{"d_model": 256, "experts_per_token": 2, "moe_layers": [2, 4, 6], "lr": 0.00154, "beta1": 0.9}
Below are experts of layer 4 (counted from 0) of a mixture-of-experts language model. Rows are named router (the router's row for the expert), gate (a neuron's input weights, with its number), up (a neuron's input weights, with its number) and show model dimensions 0-255. Each number is 500 + 25 x the weight over its row's rms, rounded and kept within 0 to 999. Numbers have three digits each.
After each expert's rows: "mostly gets" lists some tokens that are sent to it at least half of the time. This comes from a sample of Wikipedia text that the model never trained on.

# expert 78
router:456492515537492493479512531513525473517466530491487459525474549515541487504476501543542506501529489471508483481533451519471522531456445488484576493457470498503504498447503509507503540492491547514486503487491528478545489487452503533497481486483491537488499536494443514489515510533527524503561461532447493496512462528500513505493503464503503538505537534488508544505514513488510517486521503499489490509465504513507531475513517540481487509496481506467479505487520529499528482469505504522530444516512483462525502481524456501517504488488489492487488500488531508499522493479501525524533503546505465517474449469500574526521529514477481535489552463499497498498521481494507504511518496499451505511461476472513499502559457499482479498488487498524500456505465509452500483491521544
gate0:505490444498480492538499489524520518478548511443507534534521491508462540476473516508479438521494484515501462527533523549491501492466476472478505491498512503515457505510509520463541492516504514476539505497481502478440473486497480546523471513528502540502494487516518530465508506481503527501488465495510479504482502520517508489425482493484538471488515487513497482511498480477516517470534526539506501450456532527511494464489504493493529477478532500532483453494496501475498516460507506487505499489518530501481501482476489496519487471520482477437500512521468530540487448520474512477503463494510509498557516493466526513454498542544484554517507530473462480469484524510474502485506499488491541481546530549498460485536499540562543506470517531522529477489479498474485502505499488
up0:512466517483525507488478478479495488519489473518508527464478502512466483541495500473492502496489500511479524476527484529519527492453519493480497475503471491475481476519471535514474499501485509502451530518511512516547519478515515475514528492503434514489500491510491521516496484500538468480495504499475500473480491505517480523508488448463471457528470503495477489516482516546508438513486505462502459523534541515508531611515504469505516509497457490484522513418506526485462456540489491500468509548531466485492530523537483508478509484474499500535475530517539514464504519494498475534517543537531529487466501475491505488509489423456549483491511472493550526488495535489541486521529498505484511486501506490512527522480534533488488467522503474470475530486494536491510504522501494
mostly gets: "was ", "have ", "been ", "has ", "had ", "would "

# expert 16
router:478491512505456491470496495458528491499535465512475504489496543517499478515485521504513482463510528488483493486519509503522503481473497481529454480540486509479469500498521488486520474515541529491492529527525491520517499508527499499469467514513518512478541476471513498484495509486515570471531465495480487537479474492512468458505505512466501512528516518529487499522533495515480510562487526532479482493486483492503510531486537521493494511502499511439512510515480527526546534492516503499502441519443470516496498489483489552506460447499524522445482485458524514482514472498521519523563475522486554498497499448507548480481462507422487531532545496518504491515531465492516519495564491515456506493520538529504531530520513485489463470465509477496483477474456499522487487462487530
gate0:482507518476516465472493521511533537464502454480501495469507492452496482478496508468519468501485475513537470499487487543474500475510497464504491456513520525462485449488481522468510488506498508452490507510514488490502475480484463504506503495508507527533505525451516515486526454565510479514476514509525512497487522520496521494471484505515503481510488530490504518461511450482459489491533471490488483470470480514476534491529468497520474490533479487536488525498530521493459487467467466530521509507496493479502510489509521500465498505443503482486456532473505530516461499500497501438438493516479514514518495475492499534494518499495549462556465510522458480485487573494508483502502470470513515480465453489490562501510521518534411486479515523529508467482566504478522470499482512
up0:458509540512514539525451487503507493479473507518515523508570530490456477496476511509473466502492504499488473493502501494468498482505467522502496495554516481534522534527547472513487497527508515529514520515522509544487539530500502480503456450500515482460482507518462490556496514471490505557489502522497502530525483453542462518492498490468498447464546488523500473519467513437478493535514528500498505539451542490533460520493539481469513496468493522480511513541493473499511495513511474501444506537534486532482511502519455497473493547534498501512508506491501502478513482477510507517523532479514508496501444528463467511531488493485487489496458488525482462506514520520497447503533541526521544531488513516518471485455512532504529541537515513541498483522498517495479469476484489
mostly gets: "with ", "against ", "With ", "to ", "by ", "without "

# expert 26
router:524476493498518501557467467539521528482555505468514523516500450513491476511492497502530503516473483470507542490534527466466477486488501498498504482500543501502464531579506519482505493513517502482511535541507496464519508513502525498480531475514516523490516532548485470440511480478485442476516508470541537536526493501486497532461496492473485499501513454482500530451524506482483485484503491504495503505463479506520458527563537492488501463504495499480504539468505505490471499483481529513494476536448487485486506486439474465510473528513461490526483487519530441503464478446543508517508494474517484489514539479511496531509465488543504542472457470507519491547488495482483526500518502520532519456504503483526513514450467513515523462480534491525472486500488529498514525499484527
gate0:488498498436510479462490512523445509537426444470481523492489548519499502475512525483458494513510490489497481516488512505537529537486498510504515522508466466511544456506497526517502500498478466524483492506450488502447534489486477518529474503528513487521465490477523543522516496499488475542463520498494487481456511521562500485503462479531494495513447499467578484492554508493519490506483495479500515486466554520505497487510481444484492521471540504483498518484466552485523498504542453496519520469505471560536490514497507482494528504499507496494531523493497501509506516494448552464503493500517531512478464492498505495485492504475491450542527472499495489463504514539475495478477489515500540498488536505469508493513537457459465490470497502487518482484516463508490534480507485
up0:484517500515513483472478505438509482500554506508506488516488517486518518537427491515488527479466503485534485498493504506478483478530530515487485516542491508506499469522503463489503574441477516517501499428485504539511462495476521473470485458496489458525484461522497445470475508502508518481532530495499493547542449509493502531516491485494522548493496461536477532517506504534493532505494443550490491462532495472500514506470508534473494493510471537533536472520480500483511535496502526554518494473451514479521517458516480526512514499496519516506504465518510507521515488486478467548476461527489478532526489518445484515453533517510544523507496495498534474504483458500497491522495506471452477496456483516504509526493521487520537514533508463520510502493523501515473478507486474
mostly gets: "Saint", "Jo", "loan", "Li", "Cro", "Ko"

# expert 41
router:497517526553494509490545549489493491471508502469469489517549465488472446472525531503524511488508489491453512498508456529491542502493487508549484495477542528499513506523470517506507467499483509502506537512512513490504538457463520501476537485492526503515446530504529518527500480526472506525508514484496514494461539498480486535499486516530505497521455507479471509530477492487526492531511501461497473491523506503481516503550534517513525471507488520531499530476505528463508500514568478506504529509490533477491515478528523509491493447466496488492509520520496461523503551553506494481523511501541475477458474519542501511518513532466450491514497453482491506476471541555593484514493480468530528476511507540475475449486492512536513513476467492504528502479524539532506478491524497
gate0:451511485478439515503502545515500481543548486479492524506501498549512539487505502499474519522476535481485488515495498517550500501474542545492463518491461460508507552511493515510507466461494492502501501486453476482551486495498463490472520514524465550527466448525531487486545481474547530526489518547473497545500516499479497488505521519507495484482467493529488500498489532486490509484522484517508527509535463505523494466517503507470508514505483537497501468517463573470518469518492534489460511491540456536513473533520488531474503508537507525469480547509536546513462523505514533504500521489506463519485519476468445501490479505477498478501502503458515508535472454491473473524514497504468461473504493508532504535505450490512509496471498477512500498462475473512459507462524514
up0:568470504496545467489496510491528486433452500516495494538510514461500458488488496478532474531484516527537469495477491495480492521520518469509542499494501507488479504472525435470497561505497522476510508505509575539504542510502472442537505511500537459534494545511492485545464489494471525473531521498531441527484481486503485489484470503527534473507526490505506486505486473476489508493484500450531490487508514513495493509525463513521494489510473511484513555502523494500503457510489478508470493507496551468476510481505518505518503545486468472480499492490490505484473470482469456461523526481500508463495513549536502554533500512505501520483489484513462489492536533523546510465498493484491521489502466485487512495518541527486474510515518518463546504551440505504482511537504486
mostly gets: "Elevation", "aged ", "−", "(#", "Born", "approximately "

# expert 76
router:512547486483506524508511477536474478520529466507497530493509520508489446534505488485490560523469480467479514469484443503469519502502486494511471532507522438510557484537463467505482470484476497495498491523532501479514524511495486493526544517485451515489498473465509486463525524501473463519506517490463496472458535496526503508522477539511523528475507455496504542509519506494545524453520503502436457523454529520516468487492533528512474470556490517483516480480527507509534539487526480498489453500525511508496497505499537479486508516520508496553496491549498504540499516504484515515493530485523470525510538499540503509505500524457497507478480474455490478467507537524507506503508515533529468462471555483513556471473522499514514506512511512517515524536542497486480551467517479
gate0:466514525450480503510499503493450525504474515524481500568460479500504491496497504500534516502497570496505462505485464530499495492499546531459510512466511489512523488545460498516470496484512489512472507533478518523539454508504486479481521528503487529509483510501485524456497498502553484516531535495512505556475548513566501492516474456520492465504532497480478506528482440490533483495461507508448499486510463524480534461515529507480513472539524493493550471515471519507462531512532480516514475479490547515499550537500495480461511474528494538470512487511477534501480539489523515536503513545505456507525477490533504508505511485485516492567501503501475527497483520512488510516503490499485502523553510465498528443516529490510490497547522497490486501491476488476497476550539482
up0:489451516515511533510491505488484541470528509515532494539468509488518479534501488487531518460504550479539456509508470446508482505529530474470505516492538539510535491521484509511474494496527510530495474501502473498526460538498485503538514499527528516515468467531485496478478514451524454530480500511524492494489497503513528486501491464512493452505495506468449485522504433476459481509506486490512475453529536502477489445507519489478510478517473509519532489524500489511469493524522498486522473480504524536481504468494493484496496432519509524478465482483523526492503507508528492548463467494505498409483509505476538469507516467470515515510500502507517487474465479500511506509512428464494529516509450420516499466498520486497498510509517497519530531485491483477524517566520491
mostly gets: "Cup ", "Championship ", "career ", "season ", "finals ", "Championships "

# expert 52
router:547483541525512505472494482497531500508495495513524497475450480501476505471451491483471491492526539489542481509510477462429487448495516525488503486494510504495527491526517478492489479509461455511517478518494525482499477544523485516512496491454545468480509474452533526498511513506512460491515534495491509487521547541468495499501526515494519469495528546539494498496490468523483476499519476478530498523466440472472518467447476463522506479493467488533532547493530489486461480504475485503494487493468458482542432493497457519494504473516500481543518452481492523487524493527512494522525492471511469487498525512474506464489527487538502492476479500540502525560461525510532482463450513499500454516469552508535487463462502509489478482499484528473513507507507495511523522462512513
gate0:476505442462499508501511483572489535518508501500477492562522521481500484534521522505484490461459486515452515502518479521509463491476514496516475505504500531546519453545487487562494505533479492506502507527528520485466484524486495499536532465501568473501536489514526495495496524525485539526513512479463495508448501529496481520494509463506465509493503513533534444493520528492537497504486513517504505502498544537518513532469527496489468493506495521496475502506506522514497483511521477487525482509537489496533510472542482485512505491442525499431507535515548522503494541486488490477459466512465518533504524493522517533449498527460523469520471482516510451513471436501501534494550494502532508466488479545509554527501492504522492500494502464494547494519513476495509532497511495
up0:516496451481469532535479494514498532517509529490484486480474513501490473552520544514521494490476501491460487500494516523510510505453525502546479491512487516489513454542505504527465485528486512497498474509517531482515480525505469510529558489497519519512494515492497490457545502494551513509531545501446517445446506481519469468532515487547457501495530497501496500453499508504506550493496532538474494503472496521504474501531515513498459515487511475481439526525449473511440499515513521538500488494496494517499504464516447479454526524467522498495469507505531454512464537456526536502485482485498501527510513461476514487482517495476550518499466492524515499505501483491520508498499493528516497511457512546523567491454505533490481540517474503452557458481484526505485494498492486
mostly gets: "Bh", "Kum", "Raj", "Abd", "Moh", "Chand"

# expert 14
router:505532492506492473509485476486486541467539527517487487460476498479511520534532492509489487509524550515518484480450525467497455516487520488507499452490487496493491435481532499509457505488471479516492457482549509450492532479508505516515447488513494551522474473487486453522464479526488475510519496512540493458524489521514539505499538526513502529523514504496474467479529544509461505474450496478497506508481501537518517516521491483510500476500494504512536507494516521532485487493496453504524515547450459472484464510501496484466508528499526520524497518528501480439472504504520499540522511474513470471505480441513468495536510557519494452487521538494523539510473477516485483501465524522518536545490491492489480464498479507447545507532555557535509511509504526492472508485496490
gate0:462559502492436509497479511515470495503494469493507530463478494529516489533515538476521490474467522504546472482487539477463492517492488498480533492493523515475489489523490477457527499482525526529506439513503467490502454499481519507464506525517500503491517461502505508531568520486529494512501494483518532477483474523509513449507501508497507501496530517519503490506488523536482482496498528491500447489480507545486502546488457452494533500546514506447545528514505578497509478525468575498517520536483487520497496538533504558478508515529472430503480478436514489521462503488518503506509497508452442533488498532493524550477486504482496510531516476494496486488512503504455536477504463494499504491494512530537507512514483482520463506468507497526492466475521496483515478505498480
up0:510528502489525530533480498467486440504456522487572542458457479489515481528530512489453522492486536493519496480507514468511505487510500515508494505480498536466498460491486510461473510476518510476465465541526458502471488530466499527454519489563501505531531495465481478489544532510474494504470531506526463451494468464493509484472503457492525480504475515512521521522506541499464480487497503498508508493490507504452486530516524475526506512518507500455486464481515581492489452503497545468485533515517492478539506528504521519503503496514478461485517472513444490531485550498512516522477488554501484529520534537483521518477530514514525493527533482521527510497514471502442539460491520493507502505529514543501521502481492520502485486485464485510512467451528474495488469478497507
mostly gets: "wi", "Pi", "advis", "appro", "requ", "ai"

# expert 44
router:521440508511489525545463493484503497475532494462535494496502524478487473473500450481480483494478507477472503487478523520454491501535515468473514528474532512513515520556495515448524487531430522483471496498499488488499499459472478484455522518479499482485481550477514471521488454458479475531481501506507520500481546449551471530519476503499471510521519501532482467519453481540478472460477469493471484497500533482525473447496504493528492492526494548520468536513519491460459520498492487523517501513507503526484518528513522490494489532524529466508492478489503506513504448508508469476498503469500484466518516492475516488547526513489493471500473484537471526504520514509480440501558445511494485503489515477507499558440488501522505478536525500470470497495481472473518497469525508
gate0:506534524465487486499523503476489493530440517504547547494503458532517529511553525478539476517502458502499492520485509462559473501457509502509491476522527491541497458489497501535491515499460480461514490491511502497527526451496488450480470538499495518521535490549536527483519494456489498507528514499491483518479498509521501480522486544500481491515487476467449494519502499477506504507526504465477509502466513505490496481484498526478495468494464514510484515459538503505482492489506511433492499485535504524526501454515482509495523502498479503529471524533524510496508507537432510494567469508514494527495461437463530508518488573510521496483508514510504504492430492516516500455485476506522477502486511500525494519532505457478480554487523429540517492503499490515542515466489507
up0:509509471506506463510548516521494473476477485461468517522570507526519510495497521428495479485469492509479558492509481495493486503536503494535527542528494504552418513485493511491478519514486513482484515474528492473501558482501525486462501528490499432525522487503534503498490476489518477475492510514517511476505514477465487494519518531504499478484492468480506464504480495527491535494495476458509517477503507468546534478501517528474485475461463518465453498471533490504513540492493508490521488465516576543528505480559513479484489532511511506519433511518529523554507507543469471535471447504517536475536497504476522519507488524507531464511491510493515515476459524516506517470501495477503499513498495498509470572490482496511489512463502520482502507527470489494509463481499503
mostly gets: "Total", "Died", "Genus", "Born", "Website", "Country"

# expert 70
router:488476508464493468538523513495515547475483521486518514505532493502507531489499498542487514505533501498488505507516545504500485511479491509489488467510531491472476480536525506516495494501485473514500500494462496531492471511513467517496456455460512537477478511539541498497552528525473481505504518504504541515527495523494488485464471494445527497530512504476500504500537495505538563461531472472488493497474516526524486504492469508502489546450509543524522516450442505468501486472499494511475529536491511488511482459462507522485540531474545477533469497521521451527520477502450516466519510467549479462527528475513477439557533520521514526454461502503509457534480514472471523453486526498528489492486486480453542487467489486518525512473511539493512488505524479501497529540497511
gate0:486489512469477517488485499511516501469495508490535552522489465489507485482558496507491503521478492452537495428494533481480502496526481529499487537507519475498500486538484526529509490515507505491506524489517466548526505455484511510503498501468508512493537493518493507504483505545495465430488526499513508476499478539517553481509493488475529491529505468493494519483531514492457471508478459549460505509471515499493479513515491462468503483440509464509496523476480520504475526445474504500510463499487478493496512497506517522540513467534505551468511494516518539542465517555525525474509503476502474504469489522478490542511479461484503497510518511499538447474477510456492477498505532520524506544463500494541562453531503486538431494465505493475448490531499501477496527477507545
up0:496477520503487494487503463534542497464565495504494492525478556528484502446530493518488503522492510475498490457512504493492550451531516503469478494533512572471468524537475543518532513495487524469493515482493504525500520464511501491471470504461515507509516480500515551555505469516507452476503491502513508475485513503481461491501510487465552469502514517487523517488478518516526482497494485529483470459536493523521513494523505484474546465506481509472512453486476488522464537505488515486538491476530506476516507525509501503500504527482523516506458460506506504512476503489480523465488569460489538529435485489492523518523500471499483509486499494508487458481468504483525533517513520548514477515497517472537564482531497477557479527502503518462537457514505528487457478496545477
mostly gets: "Ger", "Nor", "Mor", "Gil", "Her", "Mer"

# expert 35
router:483505485478492482523524496486561470495506494521484491555491459488469490478528526483516538552481518446485453530500494491458494523484448469509493474491505485513506446498528506568498497511521471487514478480550470530477516469467528485503483499506480507490527515470463508558488454497506521500496514492492486470480492468480499564468442498541516465511484496495504457522523474459489488504523526522484494492493465487487473500488502512468503535472486540473555498530520518464524456509497473493469490515520495503494509537477488518502530512487470528470508529471475535466480480482487511502478515543454519520487518509480532527496526492473500521504481516492495500482515519532463514516493523499524502497492533459456528495466524575495483529477465478493475553504511486476531497515498445
gate0:479504509529501537469486505524457497503490477472513506487455512531498491443519535492452516466509539527511490514527506488530514514510558516468462504475495476513471530529494498515548428503493508478450517541510553512504474478493503489484514536526476490532469506528512463442509498492547458487481541518486500507489524499470474489557514512476541481476502504507507492446501519539532459507504511509522496463533468502494461466490495509515522510489545487494503471502486545507481483491471497510523489477518509523539490484501455495469481509509487481479479491536485525520507498515505473526486498528508482525481525465476534460506511504551511473468536537512507508473500497484508477492451500515463473531548527524526476472515508500493453414502455506479498517504539512479500523487527483
up0:451488452532521507484521508546493525529497494512502447520529522531485510507499517493501534485475528475494485492462470473546507526465540533440519489444480571538525529501481491522538510495494483506495491530473535517462461507485471514507471498460502485477482504544541487466498489519482490497479495506467481501465531523510483506520547514498536489470480483475488472531461477500500506507553520512505501515466459514467504499536541499495530508496485500481521473472505523535504505487467503490524484449517529527496523466515542466466520446507553501496497482496511539492465540495498498489449494482480502518471535450499466509533484526473463498486521507521489502518501519472478470536504512480495462473483462524488539473534512503478455504529473463516460480530496505466501510509520503
mostly gets: "As ", "This ", "In ", "According ", "These ", "When "

# expert 72
router:436512505512497461476501514503515504486469471502512506511469534519514521545501535506566496508514470499522515501502467584503497502459469498518484476476462545500534469481527550465513530467501534474496487494531499504476539521506486486456490484509456493480483495472473495486488496490529541500506484522475482482501491506463501467486493466531517520484494466468519456517517471500481470526504518473514545532491483520465459504487513453483456518496464504483535502470517517472503445509524542513502505507505493495481501526469481533476489484512511525462498518502542441500501452524503480505499518522526499533485455507483546519521566469517530534456497485514533496476530496481494470494475530508478546515468521487470474477504465519496471521450479509451493501480485527481529481505513512
gate0:504489491494489546508501497465520503514505502479505543528534508481493480486558499447545474482486483521469523517522460499477491532509493499527465522489514511501456503558453485447499500510475506511484503546502521475561508492463411487450532538487511494496499533513508514487489461492473486536546515482482533498516534498493485540537503496495505470534483495495496532492461458531525484504483516514516474492512501488482503470496485535484553486520485533485499485513487510482483486534475511471478462479502494536581499468455516517494518544495441512535496495469486528510495496484478516466494504468493498528451541490522503488538464494479499465495481473497481492497453499509557464517511542485509510489547510454482520541487484504509517502478509491508481501499465506493516527482491540
up0:533518521489501508505476486522461509491481489479505465479510473495488510477439479513459472473491535518533478454485515478512507470546545499469527500521492449519527523504506486525501492512462481518539489503460472553514469495555524508551518484505510516540528504513526480484539522503470465481503518515497514502514509536530528513473505526453489515451526487513486493499526544461483540519507485517486535508490533473518539533524517488499459494473543476531509515543515486525436528474502507501520468486477514465505482466531547467526476484508480467528473486541485533522495540507533521511491453452502526474517498508479468499442483513504472502546531524461469494485504500500493518477504489500522478486495486501538497507479563451485525480525542499501518485514484485477473522489495479
mostly gets: "that ", "He ", "who ", "they ", "she ", "She "

# expert 56
router:510513454483501524490493498495498512495511517540515533497508501510447492468507483471513459507505512543483526507493520451464473551542517502534476458482505525544504522505538481478482455572485533549513502502533513496487487542498467480517483456478521467524486458503507483542496522489488430544498521517472499532528490495487529481543565509464531508544459469475496528520512472533493485525474497484484493504459513535532530481475490488504494516531504512484498466485539520501514523534511513458512518495490504501483549495521465476464489478521516484543502514514515482515501514535476469526451534497546493493517486474518465475461540523490495494505510476496518475496503531477469493481465494506506459491502505472483554482503488477516513473479495497558513509522541490473536514481467491
gate0:460462505504474523439520500465490490581514480477509472495451485500509519477495504504515501499451494490544452562528484518527498487474548507514496524531531517519510443512459499519494485489546491507533489445499457448530515506489567504496524516452497497518524551461487527496450539506501521486529510510468515459479488511498512483510493528463503487543535520526496531497505575476487487467534509510496542512516478515499518516511505474518496499497475529501456512525517462513492494496537491513512520518539509499510469543495514488524513512506504495466482517471484514510446505507503532497504490534505489522475473516499496476474471469495508469512562488473552531507520521475492501495517464512513534499517512499471503474508496501469473531495479469464529506483488463450500512493490517
up0:458505504473506513489523477500492557537513480491507484498465496496487459502496474505508535535515522473568444573552543503490517508496510483496478521532517477515494470464470480499513538483469425473529422477497483491481547512493543477486514497512488504494527484481541499486483500549470562470505547506485513480480476502535512470511493510451481484515516493493468516506513529496473503470455523512497511488502484518522523514520507474458539516456511504461459503510491521509464520503497486512465516499567507486498487504481498515512530535508495511464468495508495517481507522505467514521493486544508503485538472525491534529503507497486538496555491530474517529500471522454494497491516498482491506511439496489487528451477484486497492562496493529469481520489489476477479476507500519
mostly gets: "School ", "Democratic ", "Best ", "High ", "Republican ", "school "

# expert 2
router:537493485530537492459522471506512518512500520474534529479482483516512479485451480491500458471516519542510471542517464505471469478523514484500505495492504501445505510485481462470476456514505497468517509518516519520532471545497476506500499514474513470519488485471524525515508497484501457528499540527491496540493523497479512513564528515474497476478533545565456468531450462467529497487527508469539491536502446486502488490484477493509508493510508514498512522510489491477489533525488522521514513487501496461539485529476486471497528506522509481530466505533470504519522541515481451495490483441504530466492487516477476473491498487499471442493486489522503532490508508515554478460518490481538476523496547519541531455478474543489511516500524434484525480504530442524483511521494515
gate0:492510500461536526548527515480477468496489525464466531523480554468518502524535447506485521477477518527517524472486521516491498518554479486557502517501465494487509540498518479513506480492510497503507453484474485508493485487518526484488484491475488505526472481507501554544501484569492500483475505477463505505497504478504584472488512490519505467518495519514496473514520482514531551496486478484496527494485516482496478536523522471521482477536507494458440485471463474529538454478513498533471522535431482472538491524486544524504474481524458468466497508490496472507508523497472521541489510530537527498479484507515496519512497494483467538517519468501507479500524504458474487531494478489511520526504487527496454522493507515528458453484498499472525472517497574490504528523469494
up0:547520481473499481494482504500482488421487535511515523506540483520516436513522476495543504482484517506505559490523458513492504540512550468529515539515483509495491515479499480501528484460501541523474512505541506513515523449530522503517541511520523471522499531515507512489488504505456483506561486541503518477478535507503580515533540483480461506436506503505486488533496486514475483512495505466501504470520499515517514485472504512495452431478465520524519522475521463518483510499492502515537528508489515493528483523506518507515494481453500542473473488440492507527477512505523500513509509486508524486489507560499533513512524537497464486504455542522473501518497526481499527515514435478517507536488497512446491486503489485510478526474530464517520455514483502491518495483465470
mostly gets: "°", "″", "′", "Raj", "Insecta", "Road"

# expert 29
router:465555516495511512474530503549539514464463505486521456511517491517503529536502560515529508474501487500510533476486498530538527526451480502545467508498521528503471487510503538497522508476464547503530502500485508483509512505539466503525528505477519499495530530493460514478515478483486551521484482497484507505516529513493504525478488565488511491517486504531520543513504502488496480556501464468469511480531516505523524534500516551486456538502470504515434495511520524477472509520511514485497521468492505533468472486559476532456476542509472486439501539475490515443502497514487502527471474533449507466474513460513510475499471518496503486492472468514519485490459487503507476482545491507533492517501499497491529451491489483491504502500478499514543543519513453516511564491479515
gate0:527517482511540478541510502516481496511495482444522521465467502460499550467496485542469505461485499505508447465505515455485536459507518508463513500494488521491526486512501484506443483485524493484502476534459502469523514493519501529507494509495462523517502501478538498434512494485517498527507514483481500488485516485548533506513519519489485482478481542479497472458510536483500499478504462439510523484526499511458513471510512489554465475516526504489503501505498492450453479465477521432527517500526543452501495500481538522505479477504499525484501480515487484505489501534526539484514480488524482479517500478543499522466484522506540477501511488484509533494491474565512536517460543528506493470495490551488523504482488483502489497455524522480498536479484509519454563458530560
up0:549467530420507526474449542504485511493480505500506512508488475468470475542543498471527457510496486523486504527506485519518466515498477474473485509514469442519450503534527469477513525469492503480507502524531527510536488470475536484495484501519476453502521551484497523499543494506469484500510501526501510463513486453497474480502490499510475479450493523490478538521511492490504517493495525529507475499526480522464473472481493518486517535503454462452524541519463514495479498467452525539483477527513487496494493483489467484509523535485541477510493511547517538501548516471479531480522503477469535483532459530468526533537518493497542470487490485486491501498498454472458520495499485498490509476530550458535487487527513540490522510517483479464523458518508505469481467526484487
mostly gets: "the ", "The ", "entire "

# expert 51
router:487501528476514537495482465526512484475514491498482536535524455492471496516497459501496479508448516516461517520488490503488477527511523512506464479466506480507483495537519508487509481473470505470530537551495453530504470507479487507529555500470516488506497501470554495489496482470480478499491505501493515484460556497506512539532495482483493521511498521520433464483520464521480499485482467506519482469492488480517499490460505507492492500513513491529549502487524511473500507535516522524543461489530518535537542521523497468505520519482549531494456520512550525545499560484522506484465458469450544518500512479490511540512532501446476474550477486478506519495508477479519493506506478455531483511501516489488514545458454520487533504492484459501531525512487431504469518515541501
gate0:514475522494523523533510489481496500458523497530527490461480497478491508496511480492472472476514457426507540470483535498450501499524538483495483518512486500551482497491456507500456458513485516524417513494543494446516512460514487474524518528517513466511532526526514479476530515497481459491507528532522451483501528497519472513475491508495474507492510462493490518506453506525517522468490522458470503493507532500538486500505550509466475509465463528520511496515488517502489525474491513471503508509493525439497488497493489494493505482528500534507485532505522506535480511502479523503491510534510522458538516489481463468505539519541513524459464472504532500502545513513492548498475507515552443493500505479501585510484478507462508480475516522510500500531527502506513551489519557
up0:527513493490494525500491494469485469470519484527515495522524490485536482490455543429538502493483566484482447514488473505501474496482505513483514493530458507535520488476516470475483471492498447492502453499511510498506528478520527544491533491489499520490497540570498515521503486474533504494500561511499516495504521482497501463519524474527506500508509573509491517489480456528501520510502502512498472511469481533513480546543533501550487498472440515502472488516499516530497513492471533523508514539509537509518493529476475497507525505485543514525499522446523498518497492459479519531513478505540464501537462508458509493464518495472526532504449534516558463477491502554503496488520499544487510535440506479521512496497493495521521458474525513493544476504465507497503501537476489
mostly gets: ");", ";", "chronology", "information", "Animalia", "Phylum"

# expert 19
router:484500528455515521531484509553490482513480501488464447493492494475547476480496525509504518519503462515525519484494530518492490513558548511573502519453504504485516495486473465446524479471478474485531489503477503504508494507501529531508503520507499462494519513496482465519482479478448512507469510517458491511531514482487538529499478521520497510457479528534499536497499482501512471488497551514516522489528489477463497451526516520487470536527510485549454495556478458483491512496497554567535514472503542482501458462531538510491482495490520448476522493496481498514485490499506545496481481517491520500521502478531519506534534500511510506544501513536501459513520484473505490530519485502501448492505547496489487467526523488530487449483534488479520478502498524536446553484491512
gate0:522514559442476501522479516479537522508505474510509531490508536528482518483474502481528490494516470510495542525487524562504505489481528484478511480535476492496472492528484508529485471469526522517490523515507532487479481527492508504501475463453487472504525495499489498502514498513534485508489510495520479524504470530482500470514474471479516505509510499504541479511467486478516534470465522521510503498441464530483524461494478533477577475524485506494491485479493520493413489496531466500494511509503520415521495481481492449474493522534538508492521496488465498499483511500525491498508483502488493492464498476528460500468498508508474480463463464489504447553469440520477487501489519503473500490509501466564520455480479517485552540545492502527500479507507488491526484439473465
up0:490502438523496496490502529480490514497528511547494506529456464491500499535450501509522531503510519504532535568494516479487479562480501529496493494497498498450499498500520486532502527472499488502532479515451488500518484516489493556528470528477511514494510438531527505512512498553517525514496539471486528509460521538505499503482523547473511523522440513524531466495461490514491504488477542496519490474508530497519494536500483499525459513536528518481530433502473506549512519510501540481508470494507519545499485496474503452487472467462509500456517492502528461523507516548522457477486541524490490487470498488522503485469484491516516506564512483489549525508523532517524518506483523506533502506505531548481520509517522507533470557509478516453533536484496481495505500503503525
mostly gets: "character ", "novel ", "family ", "film ", "Species ", "genus "

# expert 28
router:543527498476516488490527437482475548526479527526536518496543497508477507495525450536534508528505480472535541509537496527529538513526488477472475537504519496491502451509500515482455528509495477530454516489482514521473478491556492497546483466479498461485471487521496529531476501495536505479485482518512532484466513454502517546482505500460506540517515495499534530485508478541481507480482531500466490540477509502509479525530452486475551478469490503508481517524497484522546513466486473499477519502517510516467501503493526452508529507473473528568515458520539511476495539499488502485454488526510539515505529452508488476529487525505484460501494502477509517512499504483541445489443516545488470474490519490484526485480471523502544503475496522504509464505528537509504479503478484
gate1:504504491566486490518495480527545477469480498486519493500507543487501481512530520460519512520484511529492511509465515513499521510469505519499542519506471499521489515501508485472495479497484536512494528482506520527517466478470550491471506526497502497533517460490529536524491512459459501525515468543461530498479458470532493523471462485553498502520482455525508525545532497470453512467480475516556517535549520506543482569507506518493519486531494509452536491499502502468468523491506477521477512486497507541494534522518522491517516533504509477505486531531493525486501475480520508517572451449478486545509493499491506502484505496485502492494482503458438493492498522484529502543538558473446481442465504520473484512516505544520487494520469453480510489508500501485479479484508512
up1:487475465519551500512495493465512449506505491475511501471495488529452537521518483452500559542504496508487454510483467510535508498469534517471501512486482482473489509496469494514490450506505476516507500485541513514477532518497517524474483457498549507481524484477501539498507492475476522454496518516508502485465458514458482504465578462500482471537500463498523505498523481476475494515521514528550519481539504509538509526474501480468528497478519501464480504544487469505512523457514507450509493504516496522517492462452481442498458535482496491490487495500523543506466492508506479521548510485461513533423526509469461463515486491539492499470511501506497508491495507431486505482497542533472488520455474502496537503511477534482484484514467507498467498488541475539504505489492494
mostly gets: "Votes ", "Season ", "MPC ", "Notes ", "Pts ", "Gls"